Experts of a small language model.
Size: 13 layers, vocabulary 20736, 35.1M parameters.
Experts: 32 experts in each of 13 layers, 4 picks a token.
Below are experts of layer 8 (counted from 0) of a mixture-of-experts language model. Rows are named router (the router's row for the expert), down (a neuron's output weights, with its number) and show model dimensions 112-223. Each number is 200 + 40 x the weight over its row's rms, rounded and kept within 0 to 999.
Before each expert's rows: a language model's description of what the expert responds to. This comes from a sample of Wikipedia text that the model never trained on.

# expert 26
What it handles: Mid-word pieces, action nouns. Suffix and middle pieces of ordinary words (ing, ation, conj-ug-acy) and action nouns such as use, form, control, support, position.
router,189,215,130,202,293,205,198,121,237,212,213,237,221,179,206,188,257,168,249,253,194,163,194,223,218,224,169,231,229,302,173,240,235,210,245,198,219,208,116,265,229,148,188,171,159,210,171,153,214,228,205,208,214,142,169,255,205,229,217,154,214,163,123,162,174,223,179,207,197,205,247,258,168,253,184,221,229,160,171,259,148,266,249,170,197,205,202,227,279,168,176,159,261,245,156,122,164,251,274,143,216,207,221,206,160,171,220,209,258,125,171,214
down0,88,170,154,190,252,184,192,211,172,261,259,182,216,120,236,161,160,241,174,239,250,246,245,189,164,164,166,236,203,186,177,163,126,213,186,192,193,225,205,217,176,270,196,165,173,159,205,138,233,210,191,187,266,252,319,141,210,230,218,239,250,211,179,181,179,180,224,237,241,204,229,230,219,174,211,137,230,197,192,147,219,188,172,223,168,200,228,171,289,175,258,130,162,113,197,236,197,137,165,262,237,191,226,132,125,230,164,221,213,200,219,173
down1,181,118,214,150,113,163,158,256,257,168,199,205,231,231,189,216,226,208,187,217,204,198,211,251,168,193,152,247,172,202,186,224,248,218,170,202,143,202,156,163,245,172,196,196,178,182,251,173,220,173,197,267,216,249,232,237,255,162,232,228,132,183,204,196,179,262,213,220,204,216,186,183,220,149,213,233,192,215,109,224,267,205,212,188,254,190,212,214,150,247,269,137,204,215,234,221,162,191,270,197,179,236,183,106,313,208,209,186,215,150,190,212
down2,210,123,194,81,215,219,219,168,221,264,245,238,159,146,127,184,221,230,167,200,199,181,256,147,206,214,214,253,242,212,227,300,215,232,153,179,226,260,174,210,127,170,241,182,163,154,213,180,210,227,251,219,179,237,255,134,239,209,215,259,260,214,256,241,165,274,249,201,182,199,244,199,217,226,172,233,106,191,263,216,191,260,201,191,133,203,181,211,166,223,72,238,135,181,249,223,235,190,178,241,223,197,205,161,245,204,302,184,142,210,195,236
down3,136,194,178,152,222,177,254,246,181,151,148,239,214,165,231,198,201,211,277,84,219,247,206,213,262,218,251,268,164,230,180,248,187,206,215,122,209,284,206,199,215,181,154,205,118,254,263,239,95,275,202,196,201,159,208,175,138,204,209,178,184,223,186,206,250,239,299,194,272,191,286,178,214,171,178,222,203,157,222,201,236,218,173,166,161,180,150,143,211,236,188,171,191,137,148,193,147,186,252,228,195,258,237,241,241,234,257,173,184,217,229,176
down4,135,139,231,147,273,231,132,179,109,146,119,113,213,154,171,236,191,190,200,174,260,144,220,165,187,236,245,231,171,129,208,209,190,211,215,179,181,201,213,163,198,240,245,149,170,163,218,268,240,110,224,156,142,233,163,225,114,211,257,215,248,169,189,204,204,174,237,237,236,179,214,220,189,174,226,140,190,279,150,155,164,184,188,268,194,216,164,212,93,187,190,233,140,190,129,231,189,190,243,166,202,198,194,200,231,160,140,224,200,244,175,252
down5,136,222,212,127,241,194,170,203,170,121,215,186,205,212,299,241,172,162,220,218,145,225,254,90,185,242,177,151,169,161,167,185,222,161,167,169,171,226,176,169,249,157,187,169,183,201,197,204,247,242,247,161,268,131,168,249,192,191,207,274,226,163,254,237,190,165,154,186,236,203,134,206,242,188,230,206,261,255,186,113,222,219,178,293,202,232,183,168,220,232,154,185,124,218,153,205,164,209,132,173,168,256,140,165,221,175,194,170,192,229,266,124

# expert 21
What it handles: Non-Latin script bytes. Byte pieces of Japanese, Cyrillic, Thai and diacritic characters, plus short syllable pieces of transliterated Asian and Indian names.
router,195,168,142,234,217,231,177,171,253,216,209,161,200,221,179,241,187,300,140,281,197,234,225,203,200,221,272,227,185,110,191,179,287,165,203,163,268,219,198,186,211,157,184,174,182,237,270,213,249,217,253,230,121,171,185,198,244,225,242,165,160,180,247,156,196,204,284,172,196,223,151,210,168,218,228,183,186,220,289,175,219,185,201,144,253,195,200,213,217,169,199,229,170,180,229,146,180,169,234,165,190,236,205,221,193,177,256,212,200,262,151,285
down0,121,173,236,175,242,229,190,186,182,210,214,157,241,111,114,251,243,200,163,248,238,167,164,173,181,254,200,164,239,236,133,167,171,234,207,162,167,254,199,126,174,122,249,139,239,246,108,229,251,226,181,212,200,215,153,214,147,200,149,198,159,190,218,224,190,191,147,224,259,186,248,254,214,311,188,155,206,169,195,184,123,168,191,169,155,210,219,179,187,252,186,206,209,188,181,259,104,190,215,258,188,181,181,228,209,216,229,237,140,226,200,222
down1,224,182,219,179,207,239,227,256,146,127,244,175,180,176,130,292,150,230,170,190,260,249,259,192,179,256,269,233,246,241,182,157,227,219,248,238,185,247,137,219,308,169,287,180,179,133,259,152,175,219,104,271,232,203,262,234,254,210,252,212,208,232,142,202,135,222,201,194,195,241,221,184,193,202,226,147,175,271,152,142,181,194,126,216,203,161,229,157,219,188,167,231,165,203,153,213,209,254,210,193,150,210,152,140,241,188,222,104,289,159,201,221
down2,144,226,217,197,113,174,237,213,197,203,198,117,186,203,235,203,198,257,163,183,185,230,228,194,198,226,150,237,182,216,194,224,109,160,207,216,154,214,145,274,176,167,200,145,192,161,180,218,142,256,138,191,130,248,222,197,207,206,199,187,224,218,243,164,244,165,157,185,180,180,203,191,218,215,220,228,178,150,233,201,135,174,134,178,216,277,189,194,252,210,86,175,218,205,224,219,128,197,217,216,60,189,224,218,189,173,166,156,198,120,188,168
down3,235,282,262,153,211,233,143,188,163,144,240,210,126,183,276,157,187,266,209,254,177,195,223,197,236,146,252,251,270,163,155,180,270,200,131,193,168,183,172,300,195,205,142,177,182,215,219,208,222,287,131,187,231,289,196,203,166,150,226,255,122,166,197,126,234,227,280,200,276,182,228,166,234,215,250,246,213,181,223,228,197,171,177,248,238,241,208,185,182,186,275,130,155,184,227,215,128,189,213,218,153,225,193,158,188,213,254,215,217,218,192,147
down4,201,241,177,236,214,175,285,211,203,228,189,222,183,188,190,249,177,213,243,177,178,208,184,192,122,181,158,165,267,246,272,151,214,162,131,172,203,228,218,209,130,178,211,252,223,253,208,157,175,156,230,226,246,175,154,156,175,254,226,155,190,238,174,206,139,173,205,232,216,269,199,203,224,228,270,270,241,109,259,99,210,147,164,193,187,172,189,280,230,222,268,189,133,167,190,155,174,138,142,142,183,183,254,220,195,178,259,202,220,209,191,259
down5,185,191,265,280,250,171,191,148,196,192,254,211,162,172,230,208,256,211,171,144,208,241,215,220,266,216,177,197,185,185,173,217,198,218,148,160,190,208,141,188,225,218,247,236,228,204,255,301,249,190,245,145,228,194,154,212,214,160,207,266,250,219,182,173,184,156,213,172,228,129,177,177,166,237,202,195,205,162,237,121,191,145,174,192,297,100,145,214,199,194,243,109,189,185,169,176,113,240,224,222,154,210,214,208,184,235,269,194,202,223,98,272

# expert 20
What it handles: Foreign name fragments. Letter pieces of Slavic, Asian and other foreign names (aj, z, č, ü, Kir-ill), first names like David, and of after month names.
router,242,167,231,197,216,152,134,258,217,201,282,133,284,179,244,262,223,186,153,297,166,312,206,244,196,192,173,194,164,81,235,218,188,147,170,248,132,193,192,198,205,161,177,195,188,281,171,177,220,248,261,258,210,182,201,204,204,267,176,266,244,213,253,255,201,212,148,182,212,217,143,197,189,252,266,299,207,215,214,232,202,237,184,238,208,267,167,178,205,208,154,178,214,176,187,232,129,160,177,185,170,213,178,147,168,145,173,215,155,156,186,208
down0,182,201,227,238,187,162,220,190,230,106,169,236,204,295,221,188,231,228,215,150,150,185,200,235,205,194,216,224,211,207,209,266,227,193,209,143,234,132,199,229,223,180,181,157,300,160,194,206,234,233,177,238,192,155,155,245,218,151,254,229,163,232,246,173,205,166,237,190,170,164,181,274,221,253,207,225,202,169,51,212,139,162,192,135,190,268,196,198,158,200,38,212,210,218,200,188,192,196,177,202,144,279,210,190,194,195,225,201,208,239,276,182
down1,237,204,208,238,204,266,203,171,172,143,158,159,172,262,125,196,287,219,214,191,160,215,203,219,147,213,169,160,188,195,251,198,222,193,151,158,222,183,181,271,147,156,165,212,183,215,184,213,170,200,252,185,184,284,250,195,182,171,182,220,184,195,250,182,177,185,228,225,218,241,185,121,189,186,191,215,146,210,224,260,273,222,190,206,149,215,217,155,148,187,238,171,180,297,217,220,174,228,249,181,195,185,263,210,232,227,181,229,173,252,221,237
down2,208,218,258,185,136,222,243,196,211,222,152,196,247,249,276,212,244,192,249,100,212,176,228,162,265,202,189,182,185,228,232,205,188,169,199,200,140,224,141,255,186,224,128,251,208,219,173,168,209,246,215,212,203,242,170,195,226,191,237,221,172,176,176,228,202,115,178,187,278,207,220,244,214,189,168,290,153,208,144,214,198,140,201,170,176,165,151,182,168,212,163,177,134,248,183,192,212,271,128,210,217,220,178,165,190,237,283,272,242,138,205,248
down3,169,169,256,186,253,227,228,181,188,261,179,168,234,155,131,225,188,254,233,248,225,177,221,171,235,272,215,174,288,160,201,145,286,238,118,248,148,269,162,129,156,179,231,158,244,241,180,192,202,241,195,224,173,218,243,138,182,231,119,172,184,174,239,210,211,222,260,252,184,220,185,172,201,141,217,208,147,223,245,211,162,193,206,203,231,239,227,159,229,173,138,198,166,239,217,225,137,219,236,212,166,206,184,205,217,161,159,264,176,117,111,222
down4,206,233,178,245,274,142,179,182,198,193,124,150,198,177,169,188,135,179,239,189,224,187,138,197,229,177,178,185,241,151,271,227,220,250,238,211,272,174,117,151,273,229,238,278,246,151,186,226,188,122,156,154,258,210,189,206,189,163,162,229,151,178,118,231,157,121,237,207,240,187,194,125,145,226,213,195,278,201,195,173,237,185,163,265,211,188,291,143,193,124,280,233,251,215,235,179,137,249,210,188,211,210,245,260,260,231,154,154,174,121,165,199
down5,195,243,170,223,253,144,239,263,197,233,184,221,211,133,193,130,201,224,136,201,231,220,215,190,143,223,201,168,254,253,220,283,298,231,122,202,180,162,255,203,206,227,205,258,162,209,242,172,152,143,149,175,194,212,242,187,203,175,218,238,193,279,193,162,226,261,226,258,198,151,148,225,219,98,241,161,223,186,206,224,104,172,169,189,248,198,201,222,196,156,181,213,182,176,155,188,198,167,218,176,257,308,201,209,207,208,175,296,181,218,203,172

# expert 27
What it handles: Given names. First names and their endings in people lists and cast lists, such as John, William, Jess-ie, Louis-a, Sebast-ien.
router,139,195,144,194,281,215,173,186,234,222,246,160,185,186,249,263,222,191,119,221,147,297,251,136,228,233,216,214,179,210,205,216,196,162,271,260,143,251,243,203,199,221,260,195,291,256,149,196,204,147,235,209,208,205,229,239,233,239,240,186,221,209,180,237,272,180,206,208,256,161,232,176,201,148,207,325,205,144,240,178,219,223,164,193,220,261,122,212,160,180,204,199,205,152,271,249,184,235,154,246,181,267,199,208,196,181,176,215,124,145,218,205
down0,183,258,192,184,147,205,183,219,103,202,148,239,175,175,252,299,196,186,230,214,224,166,255,251,220,234,230,181,227,165,174,275,177,180,165,154,157,245,210,185,221,215,261,204,160,165,195,195,192,232,203,228,181,221,161,199,173,198,160,234,212,138,177,209,210,182,196,219,212,216,267,108,181,267,202,234,194,239,213,188,194,212,173,117,245,258,274,254,169,168,287,178,229,203,214,215,197,225,269,280,185,211,214,149,200,228,181,176,178,257,215,198
down1,212,228,120,213,118,259,212,258,182,163,166,209,241,200,138,276,255,196,222,203,194,237,192,158,129,231,265,186,195,221,208,231,168,206,247,144,235,206,199,153,263,214,271,222,175,149,136,232,251,157,273,223,199,193,234,188,210,249,258,225,105,226,248,227,166,156,223,114,161,216,213,194,191,196,281,181,160,227,181,152,213,199,223,191,225,185,186,150,167,246,7,220,186,207,268,126,177,170,256,222,191,151,192,193,246,232,198,266,193,236,203,231
down2,205,238,158,217,165,218,187,255,207,169,167,179,244,217,239,203,226,231,195,266,284,103,276,181,203,248,206,150,273,257,184,171,112,229,213,150,229,221,218,154,231,213,184,153,165,223,193,194,202,266,206,214,196,203,169,113,216,200,167,193,260,217,206,145,217,229,282,187,155,220,195,212,179,350,205,189,163,208,138,232,190,235,209,249,221,195,126,178,217,211,293,197,200,193,201,212,150,171,183,250,161,156,191,205,204,138,175,340,173,221,201,215
down3,127,127,249,233,154,171,203,263,201,104,174,218,166,237,232,187,129,170,197,187,233,170,180,263,184,207,294,218,213,198,219,140,204,180,258,177,186,172,263,196,168,156,166,189,204,258,238,212,198,190,230,150,203,194,162,193,202,171,200,133,197,217,195,175,244,248,181,138,194,192,215,228,194,223,206,305,250,191,210,175,253,240,205,233,219,94,173,172,180,203,142,149,214,166,218,242,175,202,179,218,95,221,154,180,224,225,140,198,203,195,174,232
down4,150,150,224,164,239,238,180,192,195,197,234,231,189,160,117,259,223,162,191,130,161,323,207,242,176,192,222,156,203,264,183,293,187,162,252,163,222,205,161,165,210,129,244,216,160,181,280,216,223,242,164,183,168,175,196,209,240,195,198,211,204,156,134,252,241,190,246,255,221,239,201,165,216,163,204,204,184,174,224,235,144,173,146,261,148,218,265,154,238,114,111,161,225,187,227,173,159,188,181,185,173,191,235,211,182,196,184,195,198,206,200,237
down5,227,181,169,169,167,159,194,173,204,181,167,179,157,151,228,242,189,169,239,170,127,212,135,234,205,198,147,191,176,211,195,145,237,166,173,277,173,164,212,195,187,202,133,252,105,192,267,242,211,211,132,108,174,236,211,253,221,191,208,226,226,150,166,174,228,227,174,176,219,206,214,207,229,180,165,175,203,162,147,138,222,156,230,208,180,146,221,230,185,224,192,130,271,267,119,189,233,158,135,190,195,246,210,227,195,155,139,219,238,112,172,243

# expert 28
What it handles: Surname pieces. Initial capitals and fragments of surnames in name lists, such as P in McPherson, Sav in Savickas, and Smith, Johnson.
router,207,266,177,278,155,163,181,215,198,212,237,208,263,221,227,206,249,196,146,177,179,229,257,135,232,165,173,195,187,198,217,113,137,175,300,271,161,264,213,183,188,206,294,183,193,229,197,196,209,171,196,182,188,230,115,259,207,268,169,202,192,238,225,158,232,194,203,163,192,172,164,164,166,199,228,235,204,208,173,237,161,187,135,236,223,272,139,191,196,179,164,149,210,201,256,131,171,221,162,176,167,187,177,236,107,176,138,177,148,131,173,202
down0,184,189,236,115,199,100,180,147,230,197,194,225,156,230,279,196,152,208,105,184,280,212,250,194,160,196,163,258,181,135,232,205,182,233,207,204,274,213,207,66,216,193,233,220,159,189,134,187,172,210,220,213,152,249,196,222,160,297,191,144,182,240,125,215,249,190,169,204,227,217,253,176,280,245,222,176,268,171,184,188,181,230,282,197,190,193,226,191,174,233,247,225,223,213,228,164,151,174,220,150,200,145,262,214,206,153,200,217,263,223,162,249
down1,230,279,219,163,228,258,248,243,255,235,163,201,202,221,246,184,233,221,186,252,247,208,245,184,185,158,252,182,237,98,226,226,175,202,258,151,227,210,225,160,133,232,122,176,234,204,139,186,140,170,256,267,210,211,165,201,180,232,206,229,242,237,183,248,163,182,242,212,212,204,161,181,228,227,225,173,146,247,201,175,149,137,198,209,238,228,207,155,190,127,266,212,199,198,172,186,241,124,196,215,240,196,191,163,196,149,214,183,163,189,263,260
down2,167,186,219,258,220,138,185,154,239,239,171,224,175,166,250,184,156,172,187,118,226,160,249,198,190,207,208,184,189,218,190,188,176,221,266,202,262,175,141,281,251,205,202,153,93,169,203,136,218,276,148,186,155,216,174,266,197,171,202,159,218,277,173,150,260,192,168,174,167,260,221,223,244,190,257,133,219,178,220,154,219,194,160,212,174,185,211,198,221,167,157,177,205,196,147,181,194,181,190,193,203,187,257,172,170,145,283,208,129,238,218,127
down3,154,204,171,307,245,195,175,261,227,241,129,275,226,189,176,218,192,157,252,222,232,220,177,180,182,220,188,101,217,129,172,132,196,235,206,204,172,265,191,185,82,166,185,242,214,204,215,232,220,257,248,174,267,199,211,168,214,200,175,221,144,233,175,145,249,227,192,194,156,177,158,170,186,175,147,256,142,186,206,150,194,246,225,218,233,194,170,191,240,237,155,176,239,162,200,132,186,154,200,249,124,152,250,141,199,225,213,202,122,253,124,164
down4,215,204,182,221,192,276,122,248,197,180,165,243,214,167,136,188,175,183,257,186,209,222,124,264,190,230,286,148,270,216,233,223,203,226,234,142,214,202,181,179,173,159,216,211,135,277,214,193,209,195,170,172,227,221,160,261,169,218,202,257,220,168,155,163,224,225,237,146,238,243,212,235,214,180,226,247,170,133,201,194,141,223,189,230,196,256,133,120,160,175,63,222,229,234,184,187,238,187,237,155,222,197,159,255,190,258,164,251,281,242,177,178
down5,158,222,157,168,224,200,167,183,186,212,161,150,214,173,228,243,108,170,114,225,167,173,198,203,250,102,153,255,235,229,155,235,261,145,181,289,198,205,190,200,250,182,222,234,193,229,296,233,226,200,211,167,253,190,244,233,220,190,312,185,182,293,176,176,268,193,196,225,294,251,253,159,215,189,160,205,255,182,203,182,216,228,190,258,230,176,163,193,196,238,221,187,226,249,181,162,200,128,222,195,147,228,238,214,199,238,159,214,201,193,229,112

# expert 29
What it handles: Determiners and modifiers. The word the and other determiners like this, its, first, new, second, plus adjectives and participles before nouns, such as disputed, failed.
router,132,204,199,183,194,210,173,252,223,230,159,179,149,311,222,132,257,219,186,203,237,127,215,209,147,165,221,166,245,273,98,207,204,249,155,180,160,251,146,221,167,223,213,177,182,198,243,197,175,213,123,206,163,194,190,153,197,152,219,150,185,210,186,181,231,172,182,217,154,175,234,86,199,124,202,132,222,185,169,202,210,233,208,137,283,240,189,221,174,109,142,181,137,146,208,209,164,110,187,240,193,217,180,168,241,159,253,170,218,253,232,222
down0,213,206,223,239,191,186,208,154,221,237,190,146,301,215,207,105,210,289,167,183,233,189,178,210,213,194,239,210,201,256,171,261,241,94,183,171,203,255,263,177,217,132,160,197,258,222,142,172,121,225,151,166,217,220,186,213,208,165,109,184,234,185,232,217,163,273,123,213,159,198,258,223,221,240,172,169,189,163,206,148,230,227,194,147,215,168,134,140,204,204,245,177,192,212,131,129,174,222,207,189,168,251,159,174,112,253,228,159,231,183,136,225
down1,259,201,196,153,268,172,184,219,191,166,144,168,237,198,236,137,273,194,215,235,150,289,156,208,160,199,244,190,236,289,216,208,248,191,158,224,241,218,199,219,158,252,256,199,125,274,206,155,235,212,264,193,197,275,270,168,189,218,170,217,222,215,122,125,190,199,187,238,146,246,232,140,209,181,199,213,225,191,200,170,220,128,204,171,213,197,222,236,218,209,185,218,210,190,160,193,162,316,184,170,206,244,210,193,212,271,185,244,243,216,144,206
down2,222,189,209,175,216,274,229,193,106,261,214,191,225,139,276,227,163,221,152,149,200,229,182,186,204,154,188,203,207,132,198,198,195,259,216,169,245,151,189,150,174,158,244,256,208,197,317,266,220,128,235,232,200,238,196,227,172,186,231,203,241,224,186,215,270,227,232,155,120,245,171,141,188,145,248,178,121,296,164,229,219,180,180,190,202,292,157,197,210,175,276,218,170,154,189,117,213,220,133,172,202,174,248,197,233,176,293,189,265,225,220,129
down3,176,154,234,251,273,200,200,272,251,214,189,277,177,257,268,215,180,223,222,161,153,265,176,245,136,216,136,176,206,183,149,245,211,220,207,164,279,202,151,149,176,135,188,260,255,156,124,168,130,196,225,179,231,166,171,218,182,240,251,136,224,164,198,184,164,251,227,157,222,225,159,169,193,149,210,134,213,144,180,241,194,191,167,225,206,206,258,194,190,190,227,214,196,222,175,206,159,175,155,162,207,239,133,191,262,160,195,187,159,213,202,216
down4,212,174,201,203,222,95,234,260,142,224,243,223,317,220,211,176,172,155,208,205,212,184,170,252,232,296,162,172,194,252,197,147,204,218,219,250,228,155,240,271,240,174,169,313,243,276,212,264,201,202,187,188,154,189,211,188,179,173,169,181,241,177,219,169,175,226,206,237,237,187,164,163,199,184,201,247,233,238,186,156,163,148,166,152,184,223,167,237,217,218,133,209,162,200,174,227,235,171,179,168,235,265,152,253,193,272,143,254,222,200,176,167
down5,226,186,137,157,138,204,221,146,206,220,199,159,180,269,266,219,289,190,164,217,216,219,273,219,236,193,157,232,194,189,223,210,173,234,170,177,174,261,125,188,217,196,178,158,197,141,205,125,187,175,284,227,157,148,225,242,216,242,207,229,212,201,229,231,234,214,206,254,257,219,213,237,202,102,139,144,201,231,198,200,233,277,230,207,213,185,144,131,195,211,142,201,140,183,165,245,180,183,180,254,171,156,192,172,199,116,226,250,231,220,241,207

# expert 31
What it handles: Connectors and compound parts. Dashes, slashes, and, or and ampersands plus compound-name parts like South, North, El, and -S in Polish-Swedish.
router,152,172,292,191,230,172,196,237,218,204,175,143,241,189,273,198,268,212,116,170,224,246,188,195,195,203,232,127,204,209,195,149,242,122,173,192,100,171,220,158,227,181,218,208,173,274,185,215,167,193,217,201,144,231,221,208,259,154,262,199,172,213,163,120,189,202,234,236,243,171,288,265,218,247,192,152,206,222,202,304,223,304,229,226,160,201,161,229,225,186,132,183,168,196,175,218,168,257,150,170,174,161,176,176,168,220,176,137,142,210,182,173
down0,251,163,185,241,168,219,219,188,233,204,185,183,218,106,126,187,200,126,255,225,191,135,259,151,193,192,208,176,200,213,196,223,183,218,186,165,183,172,171,163,247,162,173,138,194,271,240,201,149,161,224,185,169,219,201,236,142,137,241,165,195,185,239,177,198,160,192,220,282,182,213,181,178,123,144,206,168,159,188,212,136,209,267,251,272,230,173,188,193,184,215,209,169,234,170,206,171,235,239,257,174,216,192,247,232,134,179,158,178,226,152,258
down1,186,218,158,248,244,148,190,187,263,250,112,128,218,222,211,141,194,155,133,191,216,189,147,156,227,178,263,248,219,183,210,154,249,224,219,253,232,119,226,249,241,195,203,176,216,230,229,178,195,145,140,206,204,182,188,185,144,143,239,116,204,208,190,213,197,175,156,45,239,214,241,220,216,204,176,130,150,203,194,167,155,226,254,186,234,234,177,207,239,243,64,238,133,233,215,169,163,266,198,178,194,186,152,194,234,256,193,200,191,175,228,171
down2,256,167,104,249,237,236,195,205,179,243,228,228,183,237,228,226,131,157,215,213,193,227,180,195,142,211,206,172,257,196,178,202,209,117,201,262,197,184,134,213,178,204,279,124,155,194,196,160,281,201,270,257,185,294,132,162,294,145,180,168,183,233,249,216,157,222,160,218,166,192,175,200,214,276,111,198,149,236,177,196,251,272,210,150,192,190,221,68,196,156,241,177,168,249,136,286,173,202,253,197,133,244,166,164,136,262,163,152,200,233,175,213
down3,192,218,165,217,172,195,160,161,189,194,209,270,144,174,191,232,175,167,243,143,191,251,241,252,163,224,164,239,207,273,207,235,187,264,178,161,247,241,240,232,184,282,133,151,241,209,146,207,150,149,198,251,238,239,173,273,126,265,216,224,225,207,268,185,213,270,237,289,179,158,199,180,156,190,210,215,243,228,186,177,227,151,118,264,173,207,256,210,195,178,138,158,211,228,281,181,213,146,249,227,198,145,264,273,221,235,116,163,168,190,162,121
down4,207,255,160,235,153,133,234,242,165,176,137,210,174,125,130,231,243,191,240,239,198,233,185,148,235,196,168,239,154,270,191,159,188,237,180,226,237,241,192,263,145,199,263,203,260,209,176,196,227,177,158,170,238,240,186,202,129,206,229,194,184,190,224,243,221,227,142,244,146,216,203,131,231,167,93,215,225,138,155,198,219,199,148,176,175,133,194,203,177,221,119,229,156,219,133,157,193,155,222,206,168,229,254,229,183,134,186,176,212,217,175,233
down5,199,240,139,192,232,205,157,223,200,186,120,203,283,218,163,207,172,215,243,184,215,201,235,207,189,259,182,220,199,162,284,207,166,257,301,257,178,192,237,233,182,198,196,176,215,217,148,188,230,223,139,194,157,162,200,148,138,251,243,205,195,195,165,245,203,218,249,135,259,208,195,123,194,279,135,206,165,164,186,205,200,144,217,139,285,132,257,238,203,150,166,180,122,197,168,188,166,199,209,193,144,170,251,184,211,217,162,196,211,292,168,238

# expert 16
What it handles: Place-name first parts. First words of place and person names, especially Los, San, Fort, Port, United, New, as in Los Angeles and Fort Lauderdale.
router,161,180,186,232,238,247,214,270,239,167,169,203,134,275,220,181,168,249,208,181,211,221,177,151,164,200,210,216,140,178,223,155,252,190,240,263,239,198,191,219,192,160,154,185,215,208,237,146,234,175,147,218,199,149,226,212,212,234,276,179,215,164,251,146,234,150,232,100,154,166,238,241,196,260,177,259,267,219,245,172,188,195,130,258,219,140,188,194,164,259,210,75,194,281,229,239,122,263,213,187,180,180,207,192,208,195,162,161,136,193,201,256
down0,229,218,155,266,218,184,235,290,246,98,157,155,223,235,181,239,193,291,189,174,174,209,198,191,182,160,229,143,128,149,163,190,279,142,263,168,210,235,164,130,220,160,196,216,118,188,184,189,130,272,249,242,230,256,197,239,190,233,270,202,274,148,216,211,230,163,181,256,208,208,241,181,240,178,221,138,197,254,148,155,239,182,143,212,202,161,210,135,213,238,213,226,236,271,211,295,279,168,208,199,252,207,230,190,219,183,191,210,226,186,174,198
down1,218,143,187,202,142,208,258,229,175,220,242,198,95,154,199,214,231,171,153,140,222,194,205,216,227,162,211,232,188,171,206,253,268,204,162,256,174,140,158,263,280,190,219,235,151,233,226,283,207,217,189,182,194,239,216,302,235,174,215,202,142,257,251,186,194,188,232,208,217,256,184,170,136,205,164,162,127,230,219,170,174,243,246,180,215,190,234,145,191,200,192,197,156,152,169,150,183,242,181,151,212,272,235,199,196,243,193,239,216,170,163,178
down2,242,171,157,165,192,188,215,178,140,173,312,153,221,238,204,165,281,245,248,156,138,179,228,271,266,153,234,279,157,185,234,135,243,205,215,146,154,214,179,236,176,248,222,122,177,202,122,151,233,181,254,223,251,203,162,199,167,183,170,158,195,286,186,212,184,225,209,322,212,167,255,177,193,237,189,196,219,279,108,200,176,176,212,203,243,237,213,159,143,209,193,244,162,279,207,244,205,187,229,218,181,207,245,147,142,224,205,144,164,223,170,158
down3,156,218,92,193,151,164,142,180,118,130,158,189,177,143,206,222,197,238,252,232,190,212,149,245,203,202,133,207,180,101,165,196,116,236,185,248,261,125,236,168,140,200,231,254,177,173,147,118,275,178,154,185,195,149,192,217,185,171,242,202,168,210,282,201,219,148,200,248,242,200,187,231,204,255,279,204,242,215,232,138,194,214,233,193,180,146,234,261,233,190,207,212,169,214,265,228,188,184,172,196,246,185,245,219,143,180,193,172,221,161,165,235
down4,202,188,98,178,124,250,178,200,247,218,185,169,228,172,203,221,230,195,236,165,210,209,177,232,247,281,183,157,211,209,192,167,234,192,163,212,176,233,240,263,226,163,162,210,214,186,215,206,226,174,217,112,230,179,219,212,110,308,220,236,172,250,211,238,182,210,161,172,108,195,139,210,244,133,212,161,172,149,222,203,225,275,209,165,211,175,187,163,200,213,250,204,223,205,223,213,169,289,239,163,270,206,184,238,203,202,107,171,190,250,280,203
down5,186,199,178,208,270,266,175,237,208,196,179,214,249,230,204,173,225,242,227,210,234,171,176,225,224,187,156,226,201,195,208,154,154,227,207,241,246,170,169,200,249,307,287,283,203,57,223,185,133,174,286,241,116,226,160,219,232,263,158,186,197,245,156,224,177,131,231,188,197,217,281,235,199,193,201,161,187,229,161,220,210,233,235,231,207,256,234,148,167,167,172,222,211,309,176,166,193,212,198,206,186,283,208,195,186,195,197,275,224,218,221,216